Weights of a small mixture-of-experts language model, trained from scratch on English Wikipedia.
Size: width 256, vocabulary 29262.
Experts: 64 experts in each of 8 layers, 64 SwiGLU neurons an expert, a shared expert of 384 neurons.
Training: a variant of SOAP for the experts, 351M tokens.
Below are experts of layer 2 (counted from 0) of a mixture-of-experts language model. Rows are named router (the router's row for the expert), gate (a neuron's input weights, with its number), up (a neuron's input weights, with its number) and show model dimensions 0-63. Each number is 128 + 24 x the weight over its row's rms, rounded and kept within 0 to 255. Numbers have three digits each.
After each expert's rows: "gets" lists some tokens that make up at least twice as much of what it gets as of all text. This comes from a sample of Wikipedia text that the model never trained on. Tokens count by the router's weight.

# expert 5
router:121149095138139136107168165125125103112154113150143122153080145120151143117140118147118123099145142134128136138138147119130096148167134107156152137138147161098155121117106147126132102138143111
gate0:184143161161182114116079125124115138127095114141098146150188142107133090104100112151127170153105115116137108129114102138118110085097123159112143139123171141104102122098115092125116126070137160
up0:150098146157113080088170144126129134111099112088122117136130138130128130117120145130153131153125120103158160106144118121125122081112109126108132122182130146113107088174063120157117107132135183
gets: " ", "on", "th", "n", "in", "r"

# expert 59
router:102095161115132122121149161176113080148131116130121133126118113142090115124146100137122102117107136091114129153093160143127115129132139119136131129104132118143150101096104169141120196167139132
gate9:106153103142118084133162097137129121131121096128113103159108116138135129133133074165108106107086116136150190099183124119120055120123148173115134111148118179109114139167127137117153122131073115
up9:106116098132109091138173123090075122118132143138126087101142108082122116111088104129106127148142174120130154136151107151078102105117151121109156137101120141124083118137104126138146126143103150
gets: " ", " |", ":", "==", "===", "2"

# expert 42
router:162119126088137089119138144148098108130135161170128133154099142134123127109153164156110126146147157085155101152126113113164125139114117111151128117101157148126141113099125143144179107107136134
gate0:160142138115116176180159117176110144102106155128183070143134150122138139096126114085147135125127154126126134088135139143090108090126097135145141158125139096129086181115105157120175133131113162
up0:117127131105123115121186116144155148129131144111118109147123144113184110127106122133092120166139186129107110147067150147091113120122109117160082147094135139103140128156154142110118131100131149
gets: "\n", "s", "'", "5", "es", "er"

# expert 6
router:136100154135134107147143131151119151094139161147114117172101141171132137134103105134130112150124146120129103142129147098114129131103150118176133181094114082134160130096137116143111120149141160
gate7:159162135151120135131106140171152093130128160100060134090140130136103105114129101138120104101146145120096143121092074170103081134085156102122185127136161158126110094157138127112126124145159169
up7:063107159132154111093141089143120087111117108102116144138130094084068144143157133099155139121133110113104076139181164095137183141138101132154105097100122123138130143095172126117139134113110119
gets: " |", "2", "|---|---|---|---|---|", "|---|---|---|---|---|---|", "|---|---|---|---|", "3"

# expert 2
router:130104082082128116172124149150136136119131103089139096092146116112131077141088132132149108126154113109142118139115154107159146131176090139144097119095117134112189160081151135116136115119147125
gate0:107097119102190130171150136123119132115114147103145096164131135130107123131177109150133109161102130110142201117129134059141167114147120131114096115099133105108159129140120113125135146122088140
up0:152135124163126149106116097146147113122130125141123163088113113137152136109070132112116160123132106147123091131137105159117080118122135141159144165152108139148091122132109125100153093108118091
gets: "1", "|", " in", " (", " won", "|---|---|---|---"

# expert 35
router:124130132097123087157122145093151131142160127149125148111115173128144117142137132131146112163099106130175102166127143143127118147144113124134117121138142099121128132106113140132165122147128113
gate0:147105116127131147088124128137199154051128146158125123128125096135099156145060152113137164154110136141098058118143115130132110146080127139113145131146128127143135127149152134096107133138132116
up0:150134171141192138091141136129132157093132126105087162152146115102129138162179176116127111143122121117079102118087164160131129125098111108113120136109170131118120136145159130106153132128142154
gets: "6", "0", "\"", ")", "ian", "}"

# expert 22
router:101158133135128151106100134160108146123127129103162086150110082150168121137160156115155083103078161130123131117095155149097152157114133103139083137130089131142113080132175112186105146133125126
gate0:145143144120125119169133144115125153096132073090154152144085091103128118153126095112188169144106142132133112114156135131126146139139155111170124121110151160120146128140117164134131130136098127
up0:123138128116126133095142120118129104148129140135153141125154143132134135088128119143076116137143092130103158102180107144156111088107108163112121142130113160113143120124117110111154136121145138
gets: " |", ":", "|", " first", " single", ";"

# expert 37
router:128122211140153107119143140151120119102182117203132107121127135146121129159159169164100136152116125072130132111140150118167163111125155112157103117114147129118120109099099136168108121138143090
gate0:127149146120098106125142099158133135151126111123149145102081101136144128088142146157121111156129135158151141085136142098136083094107164128093095154124137095124104161131136158151130084148134156
up0:118078097104148164127126152117127136129130157155108093144147144113098176139120108110127129114141109104103132137142106138140140130139111122129144103130115157121186107127133109107126187112129088
gets: "2", "in", "is", "er", "or", "as"

# expert 32
router:136153105139122131149152166146145139117147114139131140150092104115110109155163123082157105118130139106158108080134113193120083154125153116152088144125125135151082151129104112131143148164133175
gate0:177143106095128146121126097120147161072125096106173161097139095157141138123154119107139149175136155110143116135119095115123149074139126137115131133072093114106098138146119084147156139128148113
up0:127123149145116135140130115139081152138118140111080101162125122130126109138120105176122136151114147154098152084124130131151126146135132103092115118144072098127137097126110125105122148148152109
gets: ",", " and", ")", " son", "s", "),"

# expert 12
router:167126112109173115180142151154097129109158153183136098134118157130150135138149136182095066132092162106128136123122169128154115131125094138157111120150139154105157110109144123121155116125153157
gate0:129114130158123103145140089132168130116115121108086165138108060141122091087126112107110162166139129154152151125120125100094143133131153142122112138148112116104125123135085095088162129104101125
up0:140135175113099136133141121118131112106145124072140124117144130110160131144128130130144167152140168119114132138118177139130132129134126163148106142091137113123171146160123154105109093137128108
gets: "\n", "f", "'", "a", "e", "o"

# expert 49
router:147150133089097124146092154136167149146156133078148132111102115139142085132117117115116119154138124122147128165127182155146164118175106122144152125141093111095157117157141105117124136135122161
gate0:145095085163125148124155116124114128162132113138098169148151139115131142095130105154094123117133109123163125115177136166122105103144129105157133113121120128126113105171141134153096129138127160
up0:144096071159126158125145142109117110154113109118098194123155149110143124093104115161070120131129130122162134113169148172110115108145121126179099111123138120118130095153150157162107133137106161
gets: " |", "|", ":", "===", " team", " place"

# expert 14
router:106157158132168092131136114128129106119146131159117127165078113143119130126109146150150091162095143131126134144141114137147100122096168152146104124121145144137119115131151114128074097143194100
gate0:112164130145124150167148104142163132118099146107124118147141156162133141110156130121164083165114105164126138095136137085113084119124085117132168123128107102127141106170140136126108135089136160
up0:112151143107158167146134102157162138156134135127118137160113139140104124091189176124135128158164125152125128142107131066135087120163115142158137108093098074145148143105133148114100160127143116
gets: " of", "0", " on", " with", " in", "=="